{
  "n_layer": 13,
  "d_model": 768,
  "n_experts": 32,
  "experts_per_token": 2,
  "d_expert": 304,
  "d_shared_expert": 704,
  "activation": "squared_relu",
  "moe_layers": [1, 2, 3, 4, 5, 6, 7, 8, 9, 10, 11, 12],
  "router_score": "softmax",
  "normalize_top_k": true,
  "routed_scale": 1.0,
  "balance_loss": 0.000187,
  "balance_bias": true,
  "init_std_router": 0.00662,
  "lr_router": 0.000492,
  "vocab_size": 14468,
  "norm": "rmsnorm",
  "norm_eps": 1e-05,
  "tie_embeddings": false,
  "optimizer": "adamw",
  "lr": 0.000681,
  "beta1": 0.9,
  "beta2": 0.98,
  "batch_tokens": [65536, 131072, 262144],
  "seq_len": 1024,
  "train_tokens": 1055000000,
  "steps": 7177,
  "dataset": "wikipedia_en"
}
Below are experts of layer 6 (counted from 0) of a mixture-of-experts language model. Rows are named router (the router's row for the expert), up (a neuron's input weights, with its number) and show model dimensions 704-767. Each number is 128 + 24 x the weight over its row's rms, rounded and kept within 0 to 255. Numbers have three digits each.
After each expert's rows: a language model's description of what the expert responds to; "mostly gets" lists some tokens that are sent to it at least half of the time. This comes from a sample of Wikipedia text that the model never trained on.

# expert 18
router:100150154124137136095157124132120090087087123149115134116181103141118171124148098056083153153140132173108105110135169129156107086100118164143151115093159114185118094089127116163129127150131121
up0:119148141136154082071144153137114097147104178153097122125100158145150144102096126124160153125105196096156155129151098123073160130135134127088131147126114125114097184101117152111116175146144127
up1:158131101127100083102120119095127142139111149120135096134177158136118111170162153116104135113114171159097106111112128110140151095136121102109135138096101135154125129139113146161140154115102145
up2:139133068093112098127135127134122084103133137127123139069145116113120104136143141112157105125123133141167148118085109084136085151160128112093132123151093127109135171120113141137153132113150135
up3:103146083143110109125169112119149103159129154116156096100107142094110143123160107083095110129153113117185137160126114117118092129122174111076103136096123137133129119140180145098157129128156136
up4:131106088111105125137126158095114134163125095136143099123135128143178112123095178121128133144127136131161133110125101066070130120145109132148134156160079114137130132129098120122114167162145123
up5:117167088120141089112123164115141094130125155162115147092157143125154136155144148145110145118170098121116117083153133147137127111129119141083095154123135098123141102136126152179164129151153134
up6:130129121105128080109165129120124126157097158133121105145143117116159123158101098130114155133113150128142120132154156082107124123117139114076102166108137097104104145156099174132122141138117109
up7:120139104116132119141121113150150155159085150157100095157143142140090127133132090199107089138168120081152110138143140137098150154105142120104153167139128097100148112169115168170116174093147142
up8:123139157141157161130107134136157151085150070083115089117138140122157131122110157098090157110122113119123130151093105131143131132123202104105156122121128144135159137104102155142140129145110092
up9:110127123140088148144137164073146113106148118124117115102143098157169118104091147083118140134116146111145104147127128105154145152120140097133119096128168161121128171121126137143163150101155117
What it handles: Plural and abstract nouns. Common nouns, often plural or with -tions/-ments endings, after an article and before of or in, such as species, variations, elements.
mostly gets: "species ", "ations ", "tions ", "buildings ", "ments ", "structure "

# expert 8
router:136174131154140156124105126126122135087103158115157138138128096130108118145165107143113134124141108186157160131121156130140171079122140155145132090095143106159115103135146131138107161146185151
up0:123100159122112147144112136150159110115100106134128164104122159087124118121144105143183099106084115138115144132086150161145114159111167132153147117134101159124163131100194124145143130135160165
up1:114124093182133135163106162137080147112116150117130123096075155124112091120126113135147112109102130091097105135094061121124161159107111106144060143175155106125122091137096130136119163131100132
up2:113121130164123132139088134136136113128048121108089146140169105123110136142095120106110125103143133129107140156126124124125139091164139115115126144185131148127134088130140076155098160166145138
up3:132179091110157123127124138107107164162120099134145163103158100110125111118145104126159126096124114153116143090112158152126138121107128078135149131118142127115141147124084104131113132131110128
up4:160095109121100145110189196093158123150109173138119092126116142096139117145169126110161138163069130117135141146110164120118124119150128082123119126114150145141151094127119099153177137128119178
up5:145147081099106120120120115090123165148084146138126101077143125113114152135158133102125142131138151128129116129102148099125136126161153143126144120118098156131158096151071120144117118142144117
up6:135125084117154138154154108133125118125136155122119153130108115145133111089118157140136113110154135130060147099101145110146161145082151110142140147175155120115148165143136113106110149123144131
up7:135127131164117157133144106114108126117116149118133139162090114140098068090165099144111118132149099167095101190119122124169137126060101133137111120119138148105138164185157144117099159102126173
up8:150091142154132095152133086106164120112118160132144103103114134103140095095135138130134113095096160126125115112128150101076131158133093133136140165130174119137128095125116136108135181134106169
up9:137111121173152140129147138127138110130108106134112177134141141112112097157161120124122123136150105122142159141178134132145118109090178135096072130124201129129110137158087131133165171116089130
What it handles: Word-final suffixes, technical. Final pieces of scientific or technical words, such as -ate in chemical names, -ensis, -ology, -ic, and nouns like water, blood, Health.
mostly gets: "ensis ", "water ", "ology ", "ular ", "ism ", "Community "

# expert 1
router:112097129140141118133133114146162161100086159121108124132133157144132133137120115193162167111142112138152143122128142081160154124112141159126143154149144149130134134152091123123133097148104104
up0:122191176129135121134141134097143092133127152170160165081108116132109143087118175156119146110143101111116147118073128171120122130170109128130144150113119121132157077156136149150125135142102142
up1:119140148079082090099144126100159162097149166147123115106141138091152126142130161118123123080168159098169151129157119098117164120098160125142101148123125118109140113157160113151130204101117169
up2:173117113141109119132117137072153145131117143107134139122111137088119139130133137129124164151088118126136141178123080145135116138112147143095141096093134140165164092142132146154105128116132132
up3:134149115125123103084117116126179154118087137139153122139187146122116118106128089145122102132144098113151116151105093105131165093122162098132127104158148149116120067098132115149154164134140158
up4:165134206105084111118135109048116169097091109103137111125183081140118150098156142106102161111135163150121120132122135109150183133134081132128133106117162137111167138157106113125163182156115089
up5:136132144130186151103211130157131125095160099137104110083128136159114129127128120131136128123150128077113115182121117143119142083100148118141055119117133117140135116192151129115156169125155108
up6:112148124144124168117185127103098098115124085128135155126132104129103127127056155137099110141129094170120126130114107183124102120105123127106154109160116148113098152137103090132111134139135123
up7:125135138114089109130080110107170199131091079089111126117119142170138113158104108118102167117160146136133108133163110140107146127133064122131108141136125142137124103115144123104104184127121112
up8:169110143166125168133138098115125174109123103111105129178122091096122143086160152086100116104098137115149126112081116152105132171111146095145128091137144136144139127129116087108126144127144133
up9:150150111089115156161154123074184063095092115118126072148155117091139078138160146117145134158146130155165114145147173131135139095124120118134136135149109120120131138172162088134130179123153151
What it handles: Prepositions after nouns. Prepositions linking a noun or verb to its object, mostly of, to, for, with, on, between, plus commas and colons before objects.
mostly gets: "with ", "for ", "between ", "against ", "to ", "of "

# expert 13
router:158143123107129135143134130145105117126161112112149147135119173128120111136190118099162132111110118106158139125137162152134117143119132067149114143132108115135088119079124124129133093151150105
up0:127131095132112134119183099122113137168092114142151106133089122093127122109121112098157102168116152119108120163133127097121135172109136118134145127147151152146140093099109085129174140114138110
up1:125106157151135164111134114107104093104118128098087149152164107120121136116160135110146145156120163146128116167104126122151089134115143136143114096114134137139127130101167119128113201137116091
up2:128150136132121105101123118129100123094074161107146147141096119129145121165102113154096111141079084110141117118128131114077145150128103134129143104119095131121122114120089127157103103086136162
up3:114089100167118140087150162097137140077087114121150137110141131111155110100146145121162134167142157102171134112150108087154122143128147144133091114166173122169153153155133159118170100111126091
up4:135148175096119164144193090159127124142133115144094162137182147110119120100148117124128148080149138138133112114133152149136137139117103148143152143155100144138138081078112109148139111119145138
up5:110084126110154116137151124136090083119114158114122122151110130112128107113125141145081119100118079137126152129159125124138128151125114149143122139156139163128129133167094123096134143136144134
up6:144137120100155135127185135102097100125093127124126131149177148146151149109116109148144140120133135158122137108120188129165134129100144164120146140085113140121119127108125090120158148154141108
up7:157147182126143153118170096112174133106095181145120091193123150151122126154134115118103117111145131122089146129149132114126178137119139128142097158113134120149136131164161134160144162133155176
up8:151110083145117140138115129170122147098142102147164118149147146114150106122136145137135178096164080108118119123080131109106168136146117116113095123141132141146139112107091115131114091128138150
up9:138119159125165126082123144124156139104115160154088075121148120124093135143124124105121157146104150150118164103123074129118154120077123135120147124104188115137173127115118121145119132174153099
What it handles: Final digits, place names. Last digit of years and numbers after 201 or 186, plus country and city names such as Japan, London, Berlin.
mostly gets: "round", "Japanese", "Japan", "Ireland", "York", "London"

# expert 0
router:143120101140118110132160095098143118151175130125133130136087170077106125107142157124125170139133122129163137110105119143134122121122113084109153154125124129158165110165121133103122107079093143
up0:086083125102133129146127117104116121081104098080151070126123138069128090159131117144125121124097132113151173106110117123105107146136141121146095096144093184135157116185133117148149119157126136
up1:150151177122157147160141105103140119142123123121100118132173118143136124139102116123083128109107146151112112144148127138150142080125149131141136197134127124122104143149133166097092141127113135
up2:125162134130154078158130134119107082124119085175123128057146150097145106120134121125172110143152156138157113116145171103143132147133112111148128166134126190134131113076123124136177128123157146
up3:131126136157139153118141134106132123109171117124138136111172131104176128081144111164139115075086080148165142102120118134114142113140142144134116126132124134147119133155128136185123153133123123
up4:124130149154107103126106142140102102127130097158117170104106121120132115139137161150155111107098113123194136142127106144156133153150135123142118120127162160141090157149101115164118150160118129
up5:132154121138153085094168122129147127141093161120158151115142132119113104150078121139073146116116152111130114162117144075095143092093112113127143133165115146111165155074114120106144129091150151
up6:154136143101152144104115137144112163121148165187143118113149115109111171087132119104107158178110131157129131156152143165154159126146141087135143154127124168136144125187104155166130087108118145
up7:143124127140117100067160116153126114117139087186130105135116138103134084147113090091120130093144096152124128134079141128127130122121102106132123110139112160138129096098153110153115125121156147
up8:134123081160155095133148153156074132111141093181127120136117107122139132153138124154139116104111106142085132133089129162171171144115158149161135130159142137112094113131130143167077167083080119
up9:126106154160135146143141114159116123122104156081103139113126091130149149110147144127127118111071096141136088115121139112115146190151147157078079110155129098132130151165169124113155157158122164
What it handles: Table and section headers. Line breaks, heading markers like == and ===, and first column-header words of tables, such as Rank, Competition, No.
mostly gets: "----", "Candidate ", "|---|---|---|---|---|---|", "MF ", "Win ", "|---|---|---|"

# expert 4
router:125095152184134163149177133120128114152126097085155151138112128131107132147164134133088115100118114143122141130128139148133153104147085136168089137096176151191119115121131125120130069141164122
up0:120086107126109109105134140111105184147079054117153132126134140150140162123084143171132143153116114128108106129087147091186144139121128123091158082126110136132139106134134147103114110113115131
up1:136142062121116151134182179143167117123141108128145116124110148111155108160138129116147070132120139091139185134128114149171156103107135098125136156132126130122099138145137127171121137129154140
up2:119122104126116074100160102099154120154117071126100125134100132098111149106145168149142131157102104114197169154138128128143088160127128120125136137132122131148138154123158092111126111084122117
up3:120079161085138117174134176130164125116151122102087112143174075112131184130107163122114128071107111115125073112123128116128139168151124139112108101099149180137148138137136153173129141097122131
up4:144094141134120130133147110107098084099132117182094128109099097125104120122140119107145138098121118084118125126116150116129194216131156139105143132142132113110123106139100082139114164163108130
up5:135157099096131102140158133115152115117137124142139152143148168126146153147120091122127108158104166133140144144125150156126110108112125120106118117109145149124138098179132067120143112159165118
up6:111095158092116115086120095150132148115162144172120092080142122143143128148123137158177107115127124132139175129105122158134145121136121144174147161116136108163121133143107089102078103103106166
up7:164090169131108129145137129175093146139133164162083137139169120180087159139099160154147133170153099113136119140137148101127118196125119080131092084170136094101129108158157134152134154140167124
up8:141131094142164112164146141142138112094151126157122126126124126115141089136147089081094075099091113126107131153132175158091186146160135109147174086116103140109136106131126107134170069123156153
up9:119115141159107135124086128140125129107167123125125106080097104164119094124078124166136088141093133155139145112093097144095140110162130116160097093102134154093145135176135129132118135128151120
What it handles: Verb forms, actions. Main verbs and -ing/-ed verb pieces describing actions in biographies and histories, such as played, received, began developing, sending.
mostly gets: "played ", "made ", "used ", "received ", "took ", "served "

# expert 15
router:087137131140139124139111114126136115108148133152158136114130130139117114149119121136097091148141130178087131162122068164137144152134134125149129102116129128155123138183117163110158104180140093
up0:119122141151172139081122113134155129122117126094126181107105138124146087141131112143092156145069167162075117122160162141155085124154152153131118130119171150141154113141129123112122161130116160
up1:125158182131112134139170174150169169139136117157121135127125123121145125122080159135106142140130150109094118097099144144126143143128118114093124138159131148147086139130147121137094134118083119
up2:115142124138100097128133134149142158124178134110138147118129114113120127131166101123122138109127128098083164114165111118133110130117109085134122158123122104122134132123106136106118146096061143
up3:169102147123148131106115118140120090108141127143121124134167145122145133107134158130108158144159163122129129148128129090153178101099155122127075150159132154124163137143125140166141135100108139
up4:138143140137159103142129156159141130143096110143117122113133118106107157118143125140119116106148142132094107202122136097150097142094095152170135121136109123142105162124073121109104084109122112
up5:157129156085129133131074154126102132106134092110111138107148210113151109121146103138123074101115145066127158167086148133076174129144128076127147107149127138130098119130120122147116110118106151
up6:117107122152129095125142153166100155103088128125119153120106132130109152147168135133108136155106155146147159145130170122204114111098123127144117102120108141102172159089136104144139122128096157
up7:104116095150122122142148143117129103106133131159136131145105127141123149147139100132101137176160145138111121106142137100110124092145108132126136128132126184147131143137146123124118173102126132
up8:127133108063115136114137091105133113136104096076137119146112154125107129095134153158108139159134126107131110088172171132139170106118107130162134118144102174103119162106116111151140151152138118
up9:154138139094159113123107132129079117160121093138099113093089149117117135135128127194167086081145125073118126131114103099118141146121128086129137108176123150074093152130110156137106113119095141
What it handles: Word-final name endings. Final pieces completing names and places before a space, such as -son, -ton, -ville, -ov, -i in Iwakuni, Griffiths.
mostly gets: "ov ", "Thomas ", "Washington ", "ley ", "ville ", "ton "

# expert 21
router:057162156118135102114089157132125121143095085155148132124138135157135101134143127134128091103134107098092108153118070164097120164123140097160120139174119134159090153171140150102147116161113136
up0:078112154155140102086153135129109085109149124116124087103164123137114158125109175142087137082114137145093144131118080098117099192132123170125139131141107141181107134114123141089164131125098086
up1:115105184152136114082115171118087115122140132157091144127140144118112152135102137115140126118148194162105148134128129105130103119135097126135137178144144108114174163182141160135165137161095137
up2:136135123149124128153121110108123136162136131141171131146107118162154086129140138123108132129126108093115161118133123151122216157119148113145163151118139170137165098159091114123097135149138156
up3:146138188123122092148138101138101105133161120106110116163132138122091135117135128140167124107133119145102143110128136153085149111148131121094100115152133140137152122142178128088156128145117099
up4:100161190136108193155143111097144110103118114112138131158150140138071153147156175164149096105147164118121154107122126149163121108127145139150106205160121150180129119125178145156101149123098142
up5:132112171125152100133123155114148152151128141163138120152174100129137149153104140121100160148138098109114115095116118114104151093107126138152128106159148198109105121160138122143124135125093146
up6:105129150123115156105102164122120120119072107165122163113131133106114120132140106145121147103109115111103068092112131108139163162116133164139106141104128136152113172175140145133161089149143149
up7:113161144134139154142151096100137170107112107136160110180162176135138142163132127163125132156131145124101130110110131134148127159121176112151140148149125128176082110127091136129148118089139086
up8:115151163084163143127122111158146129095105117134174119123139108122119135140123140096115146139175127152137143082158152114124189139077128157155138151115146105107105146130128094161117156126115143
up9:077138103147132115141132097098138142093121109130151139142144165123125078130102131160120107101142141130147081156120126094141130156114147153176149129131131092151107114169122145123142131105128065
What it handles: Word-final pieces before punctuation. Last pieces of proper names and taxon names just before a comma, period or line break, as in Occitanie, Brassicaceae, Yarlagadda, -berg.
mostly gets: "City", "ville", "ata", "University", "idae", "berg"

# expert 17
router:119133147136142141080137104145116178116151134131096121161125143142114170150149154106128176136111132145147152135133132143144143154111126140116156166149139165158126175082128099089127132140096077
up0:114165118127106083128127114111124128129152162139156163114136101136091107106163128146096162100109103092130156110145126163144168158147115116109102129131152101093082135133130136093128136144092115
up1:130120125115163148144124163086155139159118136095148105188124102112140130112091094131095098159122138147144190149134141145089167113115166179130148136123167146122135138134119142156096166180157134
up2:142133138155132139117164064173124116150115096132067116156127142108150152134139127105153142105136141108099155157133118135119125190132127096120089152128120174123111135118141110116110123157100141
up3:081123080130135094137136103151145166107121123117180140079132112097141135175141143130097121098138105104059112141147129127122110181152143135182121121163142146120118139168106148108124187089170129
up4:132146140121148113119114110097133110152147115161132133113126168113148108170050151144102131097132095130136144157127117123108153132139121139150052142130155100100163149167103149154122121126150132
up5:185107092089163139113122137086147111110120094089149125114117127138147141129129125161148117184145096107133105155101110136165130121129124118125119159124130098104154140117137149140147154133161138
up6:128128138178107096153114093144143114132147147168122168136112129109123136193149133139101114141079151158129169112137150140123106116133138106086127150158110126116172121130095122144123109101088149
up7:113094139113106111083103161132125070139101111112150099146114109081144109155165155169105118114136147121118191152143094136107149175123173120134108153121131146138114138169161149120090145151117117
up8:108148128148084089122167174125166093142094141115133124092119116161098106155089116112143126140174112118103133081175135112078112113153126085143129112207135162142138104127132134124162131124165117
up9:122122129135125107122155119160107139085130132141102110140118102132138116143110142132148129134123119142131103112167129153111149136133111150109120095109088171158126168144131143113108153088104167
What it handles: Months and person roles. Month names after on or in, and nouns for people and roles like member, president, father, wife, officer, often before of.
mostly gets: "members ", "because ", "President ", "father ", "member ", "According "

# expert 7
router:113137137156115092110137133158086102144120098138137160119127086126142147119160128081113090145140113112129128139133118115095107148140117161136165145123138112122109103120128131167128133149157119
up0:121091132151123137113134146132137108095160130085132173103152156083139169134146177170094127108134125132072112133144121109124161157120117121121113098172100125153160103094157115139146130134181135
up1:131124123095116132120142129113165114132156114108151121150145134134135142117110123158110111134083121136074143115119177121127137134130134125124133166134122108142150121171112099133176101102151151
up2:118148134117094112115081147132128112118157136143097128106128134183133143099101123147116108148146109114112151109110097101087107115144163134134130091124196166089152121110110092104182082160119155
up3:152126118147136129112183151115197146123140090161146167128112122135126127144104172092134171147128154107077173113156175136130129141107101080106151131151127120134166116146081110130163123095117135
up4:125109118133097140107151128102143137064120115106151138093125143160131174163095125121096098143137121116084067155114147131166164111067126134135157078142172149139196125158113114139105111121133126
up5:108142096119136103120179122148137115112157077143124156106106142103104114098165113142107123151114149134132085106103139113117114137069142100135146115122099120110122142096145094122138135130147118
up6:117102166103116164110111130124139115075135129139142073171159097084128120131201127170129167112070171126138142113106143096161147123104149136089119160139141114128129122163116111152106159140149152
up7:150113124111162102150148133146123119117110111096151147090159112116147112165135136071119129101143104120086087145149148106106123140127136122139120171134083103152136133135176093120133100078160115
up8:108133152160123115123128115104140111138095161094144165134175139147157129116163102136099168165124119121118101145098117126110130139108166096153119136123138159122141099089127121146193152104132110
up9:124144121115138145150120122129178107087120140149148125150157115114140128109119134178080054133104158139134182139161123120117139178133127123138116091090175095126173075158118126166134108136133165
What it handles: Clause-ending commas, prepositions. Commas after a completed phrase and prepositions opening time or place phrases, such as in 2019, from, during, until, including.
mostly gets: "from ", "during ", "in ", "In ", "including ", "\", "

# expert 31
router:124170124111160124095114106144130115167092084090121130126139148146153143164105092142141086157137135130105132172095156109124099133146158079109147082114126097143094092113090103127132102093123105
up0:121108136151125128095163103162119127097104131112126108083115117153140146137158134084144162088138150127110136117132132101126128146118136155130129123138123123171126151085163113137095115131137098
up1:116146098154152120139145140164163117082145211122077134102151145095110092129172129153113125149134098137143090071144118091143146103159104113127130086148120119159142162161144172115145133129183143
up2:151135113077161140134147169128147100081153180160166134123162109094180135144186146124156126115129125131124172168142140120133124105161155111105092136092139129102129086114113149135174146096131162
up3:135117151156117110129149162144152127109136170098079143136101108117154108134121126142169117076097125163125140109143130120157152122149094143119115129105129152155115106171140159116113162145134160
up4:117129134123122132096139089133126092155104169142094176137141139160140133111133191101100109154143132137135172107164089135139126175113100129107105109136121149148124154101102142121160167174139117
up5:157139154117182119126141134116163153164137123129128109120118067086159152106147182139153076151130104142122171117135147127099166151144134155103138129125133136126115139168136121130138131135139130
up6:113153147137159132130147157145133167110115157124119128139111124106112133120136151155143123135142120111087125090092162126107176094147161147127152108162124106128110178137141181134103173115130146
up7:150104165217132151110169104139149136170125155124081119109102158123140125111105133144087097149151117134132165136148124148109111208129133119100145148137073119158125144144122148111116183135116141
up8:106111105153201138134112103119212113123099120143151145169125162133152126180161167159094153146116130129153110106158149136138153153066078103102143147158144174126114115145099137115153127144136177
up9:147149147142086112097113124147123112106161189105101119135173138107100110141132135142127097120118117163124115143142101123112135091162112118105111108129073106135119130139117135105135123228150120
What it handles: Line breaks, sentence ends. Line breaks, sentence-final periods, quote marks and == heading markers that end a sentence or begin a section or list item.
mostly gets: "\"", "== ", ".\"", "\".", "=== ", "\n\n"

# expert 22
router:100123133122105150161138173098149137143073133119102115118098103110150132094089108103147142132088123120112152167135136156134133165128142123165143130173142151101116096144115113149127156164109112
up0:115110199101085134163076130116130078086158149089111124086111174117141114108088131107129156110128127125133168141148108141145103142114085136135110187158125137107074145130124136122131095178110116
up1:117105135127158097139104139139135110181147130158140136110123148155157155138070143128148151115106142113123094116126150130116125117130110109167112144151146148162152130113157105132096126134138155
up2:176119107121139110130096136125143114113114115157113107116116131147137129126124101119128172140109155126152080138101118086096138168148122129135112165115099122131110139122111096163097120107145127
up3:107150104162157138121102169142111128139133089121172143131137124138139133159118172129113147086135144156149085174159098085125144121084138126163080103131114106127109122129130184131143106094151086
up4:132131093098108109126167118147125099121090127160094115152112119136126154144078103136133139114096161100141112082086133120146131156126078165122121139123145167126133119089157113127106170124166147
up5:132121126132189162122175137148151162094129119157106105166135160157158141190192167085150117168137127139135109113100138115139090157093173158084140143147149123155088146130092098133140088087148162
up6:086147120081152129099138137126124170117129134122109129124100162154090118143131139164136117105170151135159098112118091061093178131121129116170141141116113178124124152132129126094097096125118092
up7:129133147136125150171081172169125126139149152136139128127133147126155164178135127127121134119141135121097099151130088123157149143127143141116100116092119140151159145152133103125112154095180112
up8:124104110123115110135123118134126169148141151143101136152149112162142127124152139125159109097157167154110110129152094124082173143107137150110112115143138123101133140108136165133133148127114151
up9:128160134157103122108124123145090112112113113105117148103144118129107132166147123093142087117158106181092139161091114099142146155121159130117121145130109142123134104144109127107109140129145090
What it handles: Infobox and heading structure. List dashes, field labels, colons, brackets and = marks in infoboxes and headings, such as Born, Website, Coordinates, Phylum.
mostly gets: "Coordinates", "Born", "Website", "Country", "Died", "="

# expert 25
router:109142092149120123152163146150135107150158131151142145114137140148109096132097105124081137124098121153122129124128097127161122153137145077151120114103129119167112117132087113158143129091101102
up0:138138140116113134092125113128135132094150160128099155112103089130107092124150113128133081110108093166174156162110141128100146149077123119145113163126126113089094134116115117123143161143116146
up1:120107063127129126125125134129111152123123132104120111064085140143129149098141141122127083059141144142148113105149128119131149114096102120132108111138048109076124112122137153154082110127185115
up2:142180131123125135125118097132155129093096159162143136147121098096149122141201130171161134164109157138120156130103144147152123126161124166086140148119117141103134099163123122175087093116126132
up3:145086132142115127132130131135113143133110139097133113109087138120149151146105155130096131149111156141147153127116123126094132113128141116112119132129103083108145111145111150163080127138131108
up4:113092125112104067091113171119139165153137111156148124139102099135154117149097154107136143112112154110103104148141142135107109157119115130117123121143174141129143109139143166133112138098173160
up5:126096136159100136145112132166089171126132130105112145133122123095140122092102130129135100106143119137128105151134099126146084176143124112144062117133060118137094074089129180126091135166115133
up6:111117130150125134111125113172127176110097095111154128108101146104161118162118085140157116089117137123090082110159143134118098094141140103104085122146180117130146145124162129132092122148137142
up7:155083134104128121145157139139115163123080133122149109127138102120155103122165143116118128123125181108146129094165143119140147165133147146132116160120120106134159101077150140122136136106133147
up8:104136112124128138127118126117134122132122123098123179081136123119107154118178132128136119129067179140102120085121152149146101146140101114121107135154137117138140099121157118129129103122160115
up9:179125129139106131103114143154128086113088126117119076123095124091114125128127136101157095138133127144076125177142166101117137160133171135112134104150093088148096122125166125117133103135132099
What it handles: Conjunctions and subject pronouns. Conjunctions, relative words and subject pronouns starting a clause, such as and, that, which, who, he, also, but, before verbs.
mostly gets: "who ", "He ", "and ", "also ", "they ", "but "

# expert 26
router:176131092074152109112154155118112138142155143100137157086159141105132125138155131131164130122114185109176146104123153092117171103117102147144083112127127128094133157124144143198108155106164170
up0:152144135108184126132110097156140096141102182136102176116141076116142115123114106111121139141084140166136147119080147136114115165155138104160086093152116165149170097159123102127138154157168127
up1:133139105125186124140130160095109105164171088102074150099115113055140128106155104145134101074140120094173169155163186133105167131092127159124167131091121145147138154136090122147113102112095159
up2:134145177125139104096111146135156189167157160129069176131127117147145078083150101117184118161124152110138103157129126137092097108154128110093101173095133143136177142119150103145143125149154171
up3:121090139120093126134098122098102138148098140116140132111154129147137129147105101129141137091101190173169133166116145107122140121077128150133101152152116164121139143111134121131183114140150169
up4:165110143140126101122161131120119136132123133112071155138147151146128094085126154148167087168150128106164129185124167061149142122107129132123084150137150147146106142126136140116129103139105141
up5:139103146139104114132101079066092158100141136104127190114111105093102140109172155140120110143135170118136124151175123130091085130088129138126098146146108128123115136133162156169124125116102156
up6:140113090144108099113092138114134133065128173131102110105125162123118089122127150076191136108099095145152126113115123155137137137113125131117103127130093152159141174144093111107173162183164147
up7:096139140135091144109134117118136128156141164125116154118150125118107125145126101102160159126134147116157097107131154089108174106128116151121120108104105150136106166158144190115127151111141178
up8:118075146121128100140137158114129111129149142145115069149159123105112173146165132128118130115107144130143148127134118168140152154126099158104092147107147147138189157135145102157124120157155160
up9:172116123106090139112121141149161152123119146094130129116172167171087156146163134132140139151105166173147133155128115125103137121136141154132115139127126142142131112189134134124143133134139148
What it handles: Inner word fragments. Short fragments starting or inside words in technical or mathematical prose, like du in dual, emp in empty, neg in neglect, mathematic.
mostly gets: "mathematic", "scrip", "neur", "medic", "mag", "fic"

# expert 23
router:149115124080144141093121163120069130110151129155111117108115107082114163116147124162139094154108134143125103113137183130127087114141147079091129122181088156116144145113122085128094135096119122
up0:141120109138146136175139110151157147134151149122111133144098159140122116127122124089131131105124110138064126150164157118111183123172095140181113118130142164147155125118135155129152147103103120
up1:109084123126144135122086145180072125151156152149128108142121122113100128130084134136146067120076091124134173112130117118145114133146133126149111157126111109147139165148160161131159131139174129
up2:112115118145132127119121146127154159084136133112163086153132151123113086121118130148142163171110132115089087137116120141141126087094153163106106114127142132164138109169132122141134122108134124
up3:147162153125128110075178102196154095111131112158151195093114128145110145174115130140132172151104170142125128123128133112135110113089133115138131133122146093110124118137098135115118133092137080
up4:128148117132132136131135121135106124089155138148144103164139118137167151113140162119111117120107112106065146104121107163167145144130133152174154154070134097201134131105107117094136115133097106
up5:080127095141109129151140150144125076124140117130164153094118153088115107165135130100121139152075073083131101139119136141110116119098169126132104084110167169149104108141124115087134123130153135
up6:084104133121174089103142146119143120138103117121111115139151148143175086135156160133113105148123147121118171146139163133135179160132152135135093126111093140147198131136126142091139128119147141
up7:113119142140120114119147145121078121099139102174153125166142091154126125107151113118156085109120119126136141135112176138113135145120113102111114100150106144120093117109095097120180144148151128
up8:091154156128176134153166133153126110143118106095145146141080120142101095153155128116127135127127157180163151127117122133117124096133131123113124142121111075146105130149101080107124132136117124
up9:166136142131117118101158127156130088164161111121115112110140104123161130137105077146115105112145133159084184136093119131151135159097110091127148089152127114105122103078129147169110121117105117
What it handles: Word stems and symbols. Opening stems of longer words (vis, regul, dynam, tribu), plus non-Latin characters, accents and the colon after field labels like Conservation status.
mostly gets: "disc", "battal", "renov", "collec", "transl", "mathematic"

# expert 2
router:133102114172134073155120143085124166120097137108097138136135098123076144096143106117170084117068177121083128123120136099098127110113109099098114143143131112081156134092101130095156150146149167
up0:123123180125108105157134136104127114094152137085136156094153123118132135108091144153113131186145122122142124146136076183113128136108146120136087105169159133097137116155131140132122138121129129
up1:093128097142162165110124099131151082112097097146148085139105139099168065123163123140150103157093102102102170122141129129172112126134132155142128089117139143138062144164140123137138136105143170
up2:139089091169132103114161073167128125141161131168177163125145117122121133160158157137101120127126123119102137122121103109128088170142103130099109115105149169171131147116106165093137096087128138
up3:115131106169138134187183130101168102168111122117141151118116130132152109154142093136143141156118108167150117119126138130163099101125130148122136153087149160163123106152127104103160146069142158
up4:073134090136114127157131101139087127110087115119110109161126102138101119099122120127136123170109113137139154134137108096118124135184125140118160134098162109100133149151118130128098137134116096
up5:118106176162142127148143110131162090144118136139141146140104159087160113144090142111105134134157157123113176141151127166129147120117148140121118155169128154171163107086128101128159151144090115
up6:139174137117095136128108163122109166156151124105107139103164113111128109091099141148102156143148170135107199135101182146167116097123126108123152136127127145120126171169147090165131149159118154
up7:124075110154093120095089157110150113125143107160106118121128098110096158080082134117096128123125143121104150139101098125107131147111126155128116122131104145120116134181135159171113182111146149
up8:163146169205131121141136110141148160084130117080119138064144108132147165154078115109105175171103145129064129087125115106105118184131104101101136153130103110121094121116163089103066188109149174
up9:138113094110161127083141175104085101098081101163124087144141124139101108122102107153127133098140125107110121147115113106128095129102120108120093138103077128114140175148138151081098136133150117
What it handles: Year prefixes and figures. First digits of years after in, by or commas (199 in 1996, 202 in 2021), plus statistics like percentages, densities and currency amounts.
mostly gets: "198", "201", "199", "202", "200", "197"